config = dict(
    n_layer=12,
    norm_place='pre',
    init='normal',
    init_std_qkv=0.0249,
    grad_clip=1.0,
    schedule='wsd',
    decay_shape='cos',
    dataset='wikipedia_en',
)
Below are experts of layer 4 (counted from 0) of a mixture-of-experts language model. Rows are named router (the router's row for the expert), gate (a neuron's input weights, with its number), up (a neuron's input weights, with its number), down (a neuron's output weights, with its number) and show model dimensions 40-79. Each number is 500 + 50 x the weight over its row's rms, rounded and kept within 0 to 999. Numbers have three digits each.
After each expert's rows: "comes after" lists some tokens at least twice as common just before its tokens as in all text. This comes from a sample of Wikipedia text that the model never trained on. Tokens count by the router's weight.

# expert 0
router:493508473493482492446448499481585503551490472569460490458523439465539477595584412460496577542515500532507492561443522548
gate0:555448452501554539485527512520493434487522530544469505588600422568452510462411595515536512496569399487546524568515500548
up0:484489491521460519501500497552393482541423509485476554467483561487538519401564474400572525505546543403531526429541539457
down0:485405497504472527512442524533479454485464544460624443523511512392454562470454464528482496500570479421475547521541558601
gate1:523557544555480464569440535590475465493589485510502593610489401540517595541479443465527592458500532536457468509465545513
up1:490491526536449472545423511555533423517515434538536578590487502509498567565423484600503604476522615468471515472507472544
down1:511509504520436501588573483544478500521550401440405581555477472605501517477484492540563534394485535485505449474540527509
gate2:440504556539516492559454497447550512465528582557501507413558437538511445541504476543524561492520451472557528552464488520
up2:555505517462586489553462518517483492511490498485469484546465584434461436462591455557510442434527527542581565496514478441
down2:482537476551463512445504499636446462477572508505511415527435544449467475463605549415458438571582496565468447505569505592
gate3:401447528493548498458522486460512506613471455453500543592451575500500580454432423450568460444516467598448527424494468576
up3:476450487538635609521424499529444555541469538445523547510500552518575612518413500525532594486525498607474598459538408585
down3:487488475482474563498534435415541508502448474555492406393526545578534524588492460520564520548493446533407360514542543482
gate4:393550572645427537504466529524379504630401493491423548475596505521499540529572468505500486451463547426580500530472532504
up4:527515469479520548563402546516384524535510385446520486523523459461503517449564502473432509491521523451500534537485426466
down4:472489395407521496481514384586490526462494495557399511480506516525537485505481572504474473451490444519403477488496479553
gate5:462438436546523544545543507474605486494516513536447517451469528480510557428483509487550508450561462513546449440489495514
up5:549503485492500577486584451508447585481504528459495537533408573482478510415558460491497460488414479548507553478438439534
down5:529558459487458550529522483480344465355625506525446568523482476503517536487425561491472549387492577532562552570418485522
gate6:537514491426454398530492521494574438627523383527505502489526478425469497540497454512524356473431488506526494529536400474
up6:445598472544646491481496567498507526416558515447562487545413571562544539534543499477471542551622579509482562475462564504
down6:572484476536508404413562524520464547472575410476528481381535538507437444527485467496588393455534435434514501440503431499
gate7:433551512529551468384602508438465488502548475531520578509438462511576526558573522604484486475401578508493557505518485482
up7:446471493447504387530542502482508517525517561533538487424439396472400491502456436533466453524535426521584510532534496488
down7:509471625486489417464447573479407545489480431509507554529499499494539534547557619446544453436571523517548509476530513507
gate8:379452550486525495516437414503497505546465507496560524449451510532497542509577574514561462548574447422539506532413462502
up8:434547506610440597429509617513389493516560460482473525510553517504570549484451493506459451540445448506376460552530547544
down8:483547475450429466531548583543541415510517424491624545478490490478527521494448555490478599478384462520422475493507480436
gate9:553475537536470563546472594519537405470510485502500468378516440433472410527511478512482516439505478500506468446512477489
up9:486532494663485478445538442501504444446575521605451454478475496507419498511484392458529583634525523453424450503467421476
down9:398425578506495499574454544496510473490446499471490473418509507462453532491480432501470439473480593531507570569516524472
gate10:493442348559543507447625482536525429481518530513488585398539553506450553450440491521487469550501514537514478467547442525
up10:456522530506578461400540536478515501443510461569544415562481447582475520457449548477550422557611557515543528532549437573
down10:455560556444460538518530595443504513450497478493475476566466576360444559630480501509467439566519544460505520422436482531
gate11:480451570543517555501584478585506467417525563454455497475506490453521388525592513565501519589537508467449515499537471433
up11:567504410445527498524463476435486609554537540499537491557554443586569570396477468483541507459499464556509511547505511616
down11:520492431502476479533494515475497571483519540436561533470541451526425502463509499519506572453541582491465500402527521560
comes after: " |\n", " D", " N", " M", " P", " E"

# expert 4
router:509539442526513415519481498477581532579501496481397416541506458518510457470568544480589515511482505579572499596459510501
gate0:501511471514457541584494484562512536514532460567543529513509547571520442560474443521529552529442526492570466478537515483
up0:486505498417492449500529413500510403549543579516503567504503403528433545477525496469489513559552395484581527558425439452
down0:496503545468404477440571517478465486534436510564539501519513522566421521497527500500492440486512562399429578439504454414
gate1:510504581553474540450493593480529499520578444414556537464470487477597488509500466468493523446523539555525517450649513553
up1:513393563521505544457492580450553523570546460422561502530477447491511526525534473515607604492514439561536522505538464575
down1:554522565453540507525549495473474521483474546599503389544542496447503565582555488507570420454475469534426427544534545487
gate2:573542457534509498412454435537450481496494414453450517501480421481486524563621487543570477571460621529580513526572449453
up2:504547531496535534603477531565526478421556469532435429503411513559440509519525486548597473478408473516507478467441591551
down2:550556594531420517430560641503478497418519486503539539498547526430477508535539500481547524451523522389513543396574518550
gate3:434515434490506461532499598481499527537421471506532474430559518525515509526564446520466516494443477513547491482521493415
up3:488495567517534532387513467484526493510486553679423497520562525497525471475560397468449590562524534543504530485502502524
down3:418554466421578436569531474453502504449534445483511483437532485449548450411515464443403506496543513530570486481456502404
gate4:436535539591465473500548565500446493434454527542587413476433488382473478580500487540531510455445453552562410528539549484
up4:577454501557516549421485614549441511425511422516464488518547420486611589516550387481522430436534486487459539553447490502
down4:546525521513467453469648516545491553526439523404523510474577357492635480451530573491554418486415543476513494494598502554
gate5:503462531572395520424503444414463544509432514451542467474557477548453452478477558460510515524526545549440465496527522527
up5:452452544488387519531517451462491568549523582535396401465440494467520457468545540563562440508518511501581526429446527491
down5:400446483590471481500515500526499533457486483590577463461451516544516448482481500472499543459582458480558532405431475481
gate6:536548529502455491430540481564453445483435445453597491474553609454485463430521434563438537485490411472513511466405503551
up6:423498511462511547436482553536460533439442483364489482518487519571479493510449511438516536489485518438532508598573462470
down6:563488516340491463503549522464440510506489511476550554580499505548505538502456415471494585512464476479564567569531457588
gate7:478504481506607478428604452522592463488512528557578552469459528463419529497439470399491462514546468447510427591498556441
up7:466607529466537485528458447445473485555527541418452539499443524451532503462496477583418495499534428451539542514456558532
down7:418463514570496493505495513499505429461387510480528484601490569530527414468465549552489532513565406623532455535549540555
gate8:530580524529463518434536546517438458544420571390530517496561416435490462463480424466550425512402489504495521481537518465
up8:456427516444530470424494594562430501553452531485508514470595530500504517562553534474536467506566589558396479558461475503
down8:431554590564502544549544484433468450483488497487587516509426478529554573562365422415523587528604463521551481431527496483
gate9:587508549497435547544364501425464440479563502482548531515486567440629481504505498516542605429536462457516450528505444575
up9:486524552461498548496501473488375493533479454505488528500431584409495485489480423562545482445442499505540479518482549486
down9:481557513438516418554525449503461628428455447522528494605514457518503401498476524491501365540466449488509606480340459539
gate10:472526489492479493517548545499475508353475500424506565511594485423528471514496485523445462478473541472505518562437498494
up10:553510457569554478499474511603501434622505452530565453388505396541469426523546437476547453494515474470467467470485468522
down10:474478463520605485527520492460492522473567518537521534504450613449441557529507471472460569455505406475540572451460559461
gate11:446458482520503494493524521453509530506475492543472536470498457445448522522457552525524594493461509525405487555509498546
up11:532447491527535527466463523486512517521513499478485494529577568511555486435564492545514418481517476420487562483470517490
down11:547510524550538573440497520527593534467419502435549502503576604511532435507509500460572530542545551481521434568521514510
comes after: ")", "0", "3", "4", "%", "5"

# expert 11
router:520567453417496486486505463449554496584635479574476425567491519533458486476515458460519535439514510474576534552415545511
gate0:518538571422618486497488557426481521458440539521524580465459544478469590424524488557442437446562517560525508455500516431
up0:547539544373552526576412605546483524520483470471512496496503520524474539442437571475546514540500555486516486503582527487
down0:552498522561492513472495494449511562517471552477525509527499486481562506449496480497570487529499574518502547513518520456
gate1:468586587472522473509507544519560510475542472438517461537566556436531461476568457471489519390532505434417493432528534468
up1:517462467481511551477547529540467522536387556491600566503533560530561611467580452570441477554418449500443558507486490531
down1:531527566532468580531469496458534493543462515548495539513547561450507512537486477544444544454509517473413484551472504553
gate2:508491497417595545596502604473564528551449529469584433467500516437537479372509522464522525533554404502526459477576544504
up2:530448454457564538491440631472587500575467503469559547465428547456553533529432442504379478598529564455508531572567502455
down2:446626441526478366426458405498494514534587442550420531458457531505465518554464486530513488561579513456582494503550531559
gate3:543572529508497519494460524527532508508507532499509469478469501550466482465474460424464474491518494522477425427499545542
up3:446600553517480540428519472438574536449509579532463552520509385476459510506502487470395402412490528425520489483440558506
down3:517512392459498474502453500537468520394504408540447528512469533472557523518572536527464447493484520508483361561518471582
gate4:489535523520548533492441442475395535538506484492594431473536538563512438460520445504481549503486557499506465512565492531
up4:525522506487553517510418439486455589543526533458527491512577536600458426526532443477428554516452513512476441498568496510
down4:509516489470413413446452531588530513495487465544459567492509577509570431538519548463471493491503512492485519555552467473
gate5:471644547549552517467443486551437514548450508454471469524471534511597438559425397395572440462474450541542539555573434492
up5:474474449442486489549544470536514490575431497472460455476493571469502417424426479451550418458552498450490445474608525507
down5:485493423495433522464444483484459500452433489496502522417442474471590511504444432507482412473463617483476471525430396450
gate6:563502562463431606566500588490514462522494502497383575485462490514454533471411533431558560481469494504396398564629440538
up6:431526517558441508496526497540536533421555457496446456516495595519491524508486539424510554454474480543491457493422560544
down6:493473516514509527584590446532549502585465437533579439531469582562488609469567520498498546577389601451546492461589503549
gate7:529564420546428443505493548511464521578430542567555473525469447506626444526595497563540516518479482461517515536485460498
up7:425435515428541610480484468521482462459557484468578578517515485569471519495385531364427598537525484449472500463474447552
down7:497577465467553546447591446570460479501503502522516508522554398494598471508489504469475418450460506502583552459556541558
gate8:550512581427543469534465458470604507440487502519544482543398532449484440523593465608491488471548462492425496459481566536
up8:573409481512478513462466577478417448460488451503515569543527464541508544470407514507500546538535497518515514444489482406
down8:465494513432470533478447542521494461441519553589494441458513524481435405485545498525465496485603519543534477427426507503
gate9:595486534498456471533604534450530511564501522403584544467572449478524537544534522500496437558524533494506464470440607557
up9:450579583507556457479555408377489455448448509491550542507476512545442526500508531463515478572521572512533469464519550472
down9:441506494493520509594491419495475505471533515495494531495496483602498513563557446486499566495517485558490469450431478559
gate10:439513445432555490440481571447505454517557493427508510445511443508447467521508553505528593475390564501517488476466516423
up10:500431502571564528432529566550467479499486532554550448420488527541558484430557502486509514516463554540381442529324445514
down10:427540535459483537534492524444468553448524607539509632452485501507476592568515501545529511476494624466558441415528565352
gate11:490403445454553621627397520548460453523466511466432440440545478464502538458445487576525549555547480567427514461497481481
up11:588526540495527495543374523487564410544544498437501470481552484449507480427511476499480476488464494470510479430534512453
down11:480493481475503457517525359364484420504576554482564423553479555407516480530517466572514498414522472584615548462426484473
comes after: "\n", ")\n", " |\n", ".\n", " |", "==\n"

# expert 6
router:522476497570466438483536433451527462476611469559473498591472490462475535516588522416616559498554556576586511523461395501
gate0:458488463500498508576579557504567583445485579509498505367414405481517538492499435500469542551445524499518518452417557493
up0:520493525567450561518478472494434415500425483590444441500631475459565463507475488465517509495552426532501517429492553437
down0:420493548589519527477454460411439485511464492489497542509592515523506481537491485499425557491504536578498521574494523383
gate1:482480431497470587522486512389405511587465520451555550513574422516497440492635512454497583590506535453521528498572473502
up1:520608549467489579544485422526417578574523504497433554476464449547546572510535568509557670473504483461480575464581472592
down1:567510444441439561509482403525474507542409509450398434462542593500523498459460547531559436469538416520464505510549542537
gate2:664443405538548534432498473555439521519487435450621392499581440491515487446507499480534517514456451562468442459558528449
up2:425501568490503579451564428510453466499502565462480564475493539516466520534570465506562443536544586458520557517554422484
down2:541486555563551453549557593425489493536478478529412500575515605509453462541461465490577606448474468548524496437444425429
gate3:533478479348524443477460540565457446515478506438455465563466435467512455623496533505538461474526499462456476568474403481
up3:403514460518535535553562494572399490525507546510449480516524486494427605529467522494480547574568565511507535494493477485
down3:508571539549471478490580521413487539509536533526552490558494537517418478480447488496483564480524492460479534516490514534
gate4:479489438505438541522518521455450515539520504417505496479517500464503504573534650504421441476466533495469526475541419468
up4:566513510565511430436552449490452571507587471557388409459470546373571432489573409503510591539499549496581529509539563458
down4:491532560503479500496476483550452492442541559550476502532479416541464444538609494530560473543438476467531441525406534531
gate5:553509489590437495512405507472591476402530466502490438512525477480555520422509550511443421517471467400510583522474526512
up5:461412517495499527492560554536542486534534454452586566573520432486489553538532471558571476530556513523491538553461450575
down5:481513469564529570470546489576527600526538429576455584454522590598515473480556540452535517503545432472495450572503514489
gate6:406555502549503484468416536435511474536568593482496491484534534414475543518559442425511439539536504489603412441365517432
up6:466577425431464478533394506506585394503521543548554476468461444521504424419552575549536441514494430478586409529386547597
down6:488465464629586557497448461594486579470454532534524535591604637441424493520508489525456542541476496428453511513577523430
gate7:576390517471530431507504486472466381544482595437508472436510431430531424568472442621509490512465638497479502506401521476
up7:456558453519490553515459465483432533501512384497499626546486498439526518499458499420479536511530445507462551391607517458
down7:507481487580462453546503521429568503526531544394571576497479427471607491488435505448400542372554548499467493447569472505
gate8:495496392351523485496585481489602460494495519544470567446505494480522463489552503498482575574520583478533522596447500456
up8:519469452388619517468515477563555467448474619464459541479484578503535479459518478525501471466476568518448509551442470479
down8:528438499426557536643484473576543509482521580473559525507528485557526535526524511459524492477447475509486513544572540477
gate9:343486528565554503546350552489449460401434557443468422390459506537531530461461534536490529392481463487595540525511493535
up9:488528535402499499414461478479544500601470525490446544511483522405494472484577391499591537539589509423461504469561469454
down9:502517452496553451507467471490422446514502498521457447429445511448396449452514498509469524564502546402485464520613637527
gate10:526445463482508547530462506441564500480494518461451494419457592575469496561503475486469597660484513491511445558469474456
up10:612424537502511409517435576497469536531505504441476412583519495447464523528503518409504476539506488616581467476559528471
down10:493609479504509543504473499557552499505511513485431569573531504485538492526470568537483580556442521557494537533519441512
gate11:489462505471543565532416499468507484541498452516409485515469569505544448477583425556430420534445526557449569475540547449
up11:455535538480439462457362606565501565557441422444445590515506531517532491519518490519544362516529527470427555462494500470
down11:446584518551507646473497515489449495474451566447502598547616518577577590476484552618523533460520493515462473516537515559
comes after: "0", "2", "9", " ", "1", "–"

# expert 12
router:452516434475513438504546498485399544457464403531482463533535350424533507562429433485484449652485475502511531569476408472
gate0:534512430515405448446475479506512470538542503481466469551524435504538582492439354492506450442516583470548520523510469451
up0:496520548488441518500433447425529398540482434548428475503447490457572515569527422558491477355486576440455424521474472475
down0:478521445561461484585542484642479459530490518524573402549484529519568540517498412505540509451498497471554482522433566460
gate1:524431553526472539506548475518470468521529451461655499449504532447503424541498541502456460515464516441460457453543539447
up1:557468515488506561477462458549479493448353605521399485483473536550493549402482383526485549575486547445564583607507507506
down1:536517420497526427433514584439490510563519564530599463580429390493429522523570536533429518497421474535463432524502459439
gate2:468540477459517499614531476425542557572502471521453520550436541458478499499612444462526565416472490481546498545539562525
up2:469457660481520498599492527582475485563513492496464559455524490508480512587520458452419529488535574478346535527514506455
down2:455567543490489473518520447507572482431526561517532413522533409452462543517458476503472457502536523459450546483469513542
gate3:507456459542458504597511463555509461454501624455509544534486431504514503589556449518523449472518481496464400506527555421
up3:460516498470454452403418502543501653547539501443534485491484563480465573465541542562606474464552530471588439499498443520
down3:623601561569421494440593446523542477457521469573453499506465555417509431482477560493454536491482542536400493612450511478
gate4:553576530454394581517502456480469452458488445439496530538458492493477451531518501516525561474519589451571526506512529545
up4:567411532587544465485466412485508473584585576537450461448598476517551506475520611536577419463486527563497474458488422497
down4:603496510476550492575496465513559524537588608438503483518489484411509431414428446489506439546566467478507494520598517478
gate5:443517577460496435468459499456465507467502515536588543548592479450536550555485450467483568494464492449497556525595512503
up5:542533586599541548412536470502503503493493513544513426462477428512543399516560429606424559499557485479427487534502517422
down5:516476464556515483524455496492511476574467544427508547512652575538542545409431518515521486423577548446532487462412511468
gate6:417520536450555447486500524515536419574493478420499567434523554408476506485453457514569547539496472402488580551559502509
up6:559502488451530479506489453433477413524554432465500517397550503548590507568542487577538497515418572453553446543562563573
down6:503409628433479507480465551466475453399430513438479454474487538490571574463414484597502491480521566553519493491514478426
gate7:422536456489461492471583415475530542508409520467462493562515549452526559586413487518469487562505453401476502430511550592
up7:412426453456554473473584529539517504491501565517492463544547503436558460575391620559564499448479481589552512407525561510
down7:489507532574554489478530507609558506475449442542494406455586465498419495443445473523508607501517458503515479514511546529
gate8:561455478523547471537522539580501502513465526539475519509439534513522482480607504461504512543484506541549553552516571442
up8:538524504515433564511521354388504509388486512560497507535504529525485561435511482551427489455588490456527480435465503414
down8:500506502489493466530528499583583423437515493338599513508582589489488441475415562548586589525539445516425528483447608437
gate9:495545478402453529502506496528478490566434543473508455534477545486502483465460506531502515572499452429437469455548450423
up9:530604582564479399520503546464562405533512500491558511471438542533495566522584513524517441530543528505542490562487550496
down9:623543498469524478517518534438443470515623492565474463515514532449518469467449517569434479477442489488449505500474505472
gate10:563495525518536515506598524532521470472510476583514486430499490423490468483377532510488455516526558526501535572506460490
up10:538524574521467515436501435432477460477526512527447485460434480524409503490535504594445535550453516480480461410631595552
down10:534449508550510643467572500475472518453482484440405358576509466463532491484444580474445479529512556426457504418477504507
gate11:504452473554472511529415523494531486484574542518528464474486459614516526510479521422392549528512547456447438547566465463
up11:516488402556484519590570552521391561510459455596515462445427582396487465446449535502486455496506413516558510505457520546
down11:522564553639545515539547549484528480447504587470473552520462492552583507505518491520513450485552489539507495497559607546
comes after: "-", "==", "|", "\n\n", ":", "==="

# expert 13
router:499583502596547513444522422445513469591556501577492459461549510510528520498531474424517545524505534569536459504365499478
gate0:574488494473514429464537542391478483511525578509530524548505556493429485567422513426441521496535416477442493476471488468
up0:431479586542550501497484501582490543472544511553527443476460510505528453498477469447509439421457424449424508402593584618
down0:505492551449502515512554519466579455465573435586474420483521534460442512476513575416461532529572478435509605599494476363
gate1:532472546432498535512499565390418402570505436567522518495450478486574481518599428545581550427487592566424571450464498465
up1:530369482526508481454503432574543524444475485414449472521563479456578490435497522448488404573545400494556556571493416522
down1:480569546545549433576477530474570588414524531563529578571581512427423598487503452572453532471448529386406541492591515531
gate2:499458415493536487464472461508554488427574437533508552523432558541437569606455504521472468565470568535498554511432446475
up2:529445469401531532514519451521495449599519441451548576598450482600470556562457446404521478492433472446423486482437628460
down2:487483475551581600501583533560500437483598522559408543419477605526569513397550473434525501569502511536481583503377426549
gate3:454523516456508518493468563512458490546492514509478449612462486491470575545515460467619562467567579562553583503466572490
up3:540476502526474461480503556527513461511556517504495479548478471463485517493529516501496582458528478448601501550386548447
down3:475436493440493553485497494445503354568601383509450442534467532481467580500411462543583518569496549452460520535465524514
gate4:493534555525544525537536512418410404544450515456478494542471423498540602517466551517496552453473363406527531407493504542
up4:478494560555630531521516553452518504522436502407519526497445462520520640511558497590471554474502473438513533525506498579
down4:539401519559471424510472416516523473492482500491525474446456595513478394566400379454541394473495458504612512452566464521
gate5:500556482450438555520455526453491433499519534457427516454520529493541495519495483574453491514448442465497486445545546485
up5:462414453506512495461515474576454578476425491462494559470485450502526473437552565370542490464513574470492482435480464476
down5:472433522509491477440487570562528485453462585446516485434494514512572493433610514543543491507482431516448491511481565528
gate6:529442482592480512453530520576541493435518481552510498460529545498534491511468505536438560405516535421472538452504587480
up6:508546478439513475586456507396548545504473589447521531599466495569463481563497569486464420517508432581521583497514443494
down6:517527475469461515482445538415545502500526525475545516587469598557473477553501534478355580480495567409510552578528530380
gate7:497493482537534493515530500505454499490503404568556451508559543407483501535488588454558380436512476461574552531457518541
up7:507545513511537498479483439503474432493533508536499489518555530477491470421508539454545427558501448471533523473471524614
down7:465473563458507465511432500500467538445445556641565483528536505532419581425570431512521400525539503461428450397499476523
gate8:528604504596527484405506525528427465559447495526513477472471461425513464497508415576463437534497434461453529407559453501
up8:473543606547534464518575668572398560518489490504516441469530487432562494550459507367518552590497557433371481489564474458
down8:485411526409444477512466503469453567573501569413399534506573466583530512389511482541446444528487503502582460580457540578
gate9:540528533477485564557535504512530528489501505442436518432442441595441506517504496518438518532454514458499415508514480453
up9:516499425617557441389477492477471504558413468492499516549542522383515524406559560393550463499571480537526523521472550497
down9:570565516441538511467522530527564505508476470575502431474469490474531462486467593506540494492451462482503416555556534520
gate10:456518478591514568488468424435476399534593497518535511434518485664559500463414522601559525504562563440536536590618546434
up10:505472499509616466493464499539567538531473540454509506513474534448491501530564547402619497564498550564518542580519459562
down10:469517531512560571503452529433467462480467508556421490490510447573510515418513535480377528512509495449517511497442498390
gate11:494434520349525447554472501477520400578546481536519431468515523483410502546468518404609424443494482551499463583445465506
up11:556471494531458421537458475632518407594574550432536505425476460486538437488456538524483426443423460533528445437552578469
down11:527464539594503503533524553438453508539569607547499534529563531473504464513545440477457524497484470549623470554479522601
comes after: "1", "9", "2", "0", "8", "7"

# expert 18
router:492565476482521435518550428450498469592527443448501417564556487497516515510504520487536514454507413602563431535441470514
gate0:482565513436525492583562530469479462497548417505626528575500493465487506561509583450529515465485544492457484559413420539
up0:513570521553569578494482528491531509510472408567487579507489481419485459512575502472486620488512530462455501536417478467
down0:581534480469609565437420498560577457468511446475510475492470591490410556461470456501496525556473498495556529610500448474
gate1:457455475484652473574539451497461566518475498506554513465495519503570451394488426464489486455486451541451566347513500482
up1:484612544440536522437493493605541458542562558450495541423442603428473581459539471534478554471511578491481446495442482545
down1:527508468426576450580453554394482428593542433475535513434471564479525516561541382462360461506435538487448538462584469579
gate2:493484553472529476451461536485578504469552431543434517585514449527502443432479504484420566479496528475356569520543465472
up2:518619494477556563471523490452595419532534378495477567466471354454517494469493518507466525519486541505448501455466460484
down2:390519493465545497598467484453531455535469503436448476469527513584506461432437554513544547449483491486436481550579499469
gate3:561469550447443475489538388531477497535578511565390486505590539459406425554528499478521435555508492486464600533486619487
up3:531499509416581556435514511564542468587484492503555505551448497527503531415471553500482625606477489471504504534599470544
down3:543427541415539413509521537468492507484470600453507493506509504518530461467565483433479463496608554416484558439442586467
gate4:579456511588432454480563482583521486515492512505548462518581485481470494546530388470546472499503524559516531439433517575
up4:541522470604546480504485492574526557566483502430500463371473444483444599501491569439521487530408489536534440464465439497
down4:437484447484403534492525463528459470582396462468497543577486491380529450532466520500531570509495478624478440445449545625
gate5:473423613548412508616439555411395401475526481427485532497527552443529468548533519463470535470508482467483493469539501443
up5:486440470475462495503511430575452543566553524472495500469492457534428582537508557503430581487486467551465536521464487541
down5:407451534516443467528449473489506526514524475484575527512433455543517578545392481465461573527426467514446498412448456486
gate6:516480483499522465465520455521524555557501622473497464520473344559530593455385496443509520527541544572478581445536470494
up6:580445491549496593516506487540552438492467505474544453434537488496498493528539404576439446491467419503466511582565457410
down6:523619537487558571485519415446548497544568464531575468499477480431493486503580515460492506555546502515543455550514502464
gate7:421564536497499567546433597408537475534489501526469587559554454543526407490487428436530534503542479465506427479514544386
up7:573543568381481474477597484461420487485510526545469590580511466551517498518569514458430493501516527496436503538445460519
down7:500539566447545423471569493447475434605546542543465528608434504368490565425545431476488488432425494553522530510365470471
gate8:505602414505622496571447529397547462568533536494471491572507484499446576478476485520448488511424494455462401480499529495
up8:470455574593391443469599449555391551441500498514518436500509581473532445424556458552527455459549460466579603491526454445
down8:551575431411651491601510535541497485556468616432465496510534494498506542450530543491570536589407552568605407512473422505
gate9:444456581547531445431520445458488494474506454538461535506486503444526543413569635544552504461424482470523500497498629471
up9:608584549474479459572555494488514477546518495517470452558475573510560517458549481496465463535545533451514530437598551509
down9:466543516494455517420429550480544529455511398556537378499407507493560537480394543486536446514417523474442423491487528539
gate10:543413433473557528551474383567547351513422577469482526396481488443463450557488483519492470476435459458585465504493493431
up10:436526311525506477529484561477471560454567566457489571510513525571440556477559484437508568529486496575529471500501521403
down10:601567469523480604462626498625445465472499605573438448450527535524497516414542569471548547493562499552476427489467522552
gate11:551482519516498554492510535485476478452563459518500466492498575601516459514482485530528582427486470477496491419465481500
up11:526593487501468448497451531524464637482486395496463496531466505436427527460518588502457526494497499482524513606508533479
down11:505541428513604402526541466601457539507460531531470561406618412509472459498507467459605452545546417602476554490484501431
comes after: " ", " (", "–", "1", " $", " −"

# expert 9
router:517571485466547483597556456499524462469584500517424451479493447592455469517529489548560578502530551546571491594532493514
gate0:582466507504489471473451552463468483477560455453453482521528452452591524518545481399481521622520500485593452550427493541
up0:515468514520525487555475493467427348447553525439511461508503406499465534456500564517506579478559566433546405536490517465
down0:553602479454489435457475559415500469496543495423451483468572465474523563481472448519531525498445609497434417499558464481
gate1:509499554449631420476394476523456533553504479473583503558498515518555536519491475613581581518513487495590466563477466457
up1:534525482483538428563510445490453491522530516496524497554560502422492451500531463528478536488572484488593498634542554505
down1:465449498550530464550510496546426494539586441528531521484553523408439513531473511530516411506444495449533606524561554579
gate2:540466536550543474507489441479462502515495469485479547541468502559564528522549474569464531578567545501413555486571418567
up2:541441624572523561516548477516535482478488461525525544585450533505543488508474489528470468446523507499376544535609435507
down2:433512557521560466507561443509366485570562384580421463414468474547519485587520486548532483495472531430533488573455538447
gate3:514477491498498523438451513454464512530542530489541479463533508458457518565524487526575412557497489467461504482453485504
up3:544485509550476496502417443490387512354567537470439461486540411426433502503408532527578571575439486489624455513513532532
down3:549495597478521456484424499562394520471522511528508492580486540419514553463449442502552450544554524583439477543449534490
gate4:450515397431536461524481497511487522479565471391507503544386469447557487516445500512498464560476551551491498438475479537
up4:537504440480484515527606524592508508556489508434603501415513505591471492508560527520543480467532521486510471482444505588
down4:605448527519541578460593566507472513530555617472566518436501561465509521447535502490497537442589453493423562554474467486
gate5:501584533576457521436494550510448349524607566469486496550565518483482525461432421597485541532449494471502505423484419488
up5:543392507544484457536537509513552506475438434396557462477555468546573416480543499502605499386526378456492486542401490454
down5:522459470445485639484521475581467487516416382555434585448540561502446495429398519445555567551475450547414570459524510522
gate6:583476443499489535493502419450543546507493432489510532557540399553500477516559429496558483486487509395558471456421475531
up6:476431585526489550591541497506468470352398505494518467474506377499447480582526422554601441546494534390614501481514560423
down6:488484479517507503459551495529479381413616573448436443439416510522432448508549520521523509492450462521531494532528561472
gate7:463421539503546505414430586560426441524477558462505521482543534602545565527463494618513456628528557523482544412485447454
up7:544461454509484471471478554557561566495480582516540544502493548524396539348545569468473601456421458497548554526408440562
down7:482512578526491438531569507513440447512463547500495538526474497558504433525423484481548444402444605462577460449523509464
gate8:559527540385474511439503580541527504420488483469542514536466542442439579501474482547441554505622350516573504511490473488
up8:450551475575516534430491486531451480454521481532434616477510462563547411451488597494494447487488561422425515530446482532
down8:478541677556488507479439410504513511515515500475521554375445496524468473494380465509540487507525561535481486432404454534
gate9:507598511542497392587545447438465533411494432517535461516529422438533497542466511431518504533538410519505488490555586499
up9:511487573515466508445473599582527458526558546623499470570499545509520433440487521562566492491602597561467490526484391530
down9:507518561563477492521471616481579511556468433499476551528484508554536556512537479435427541569474549526522542510447570472
gate10:458508477481486516549443512478527548434537464406510488522425496612578545484544447506376470415494597495443411391465560550
up10:390505533440510507504488447518471556442505604431504430479520467576581531533495489482389439540468620426437473505528523580
down10:526563588426520575634553519496417513453584474472462470520494549460531569517565596466494526545537442422575455310524494458
gate11:541505493482613492483495522611470466536536423513486583512528450510460580489492508506517581454534505450526556469480537459
up11:536476453459531526438526465484494388523543524506442594516558462578503569473526537558435672493534550554536528493515498510
down11:521471514471505423531492490436496407528465527517572597569533430515499474540418598511489509478592512485588540467469574503
comes after: ".", " \"", " with", " as", ",", " and"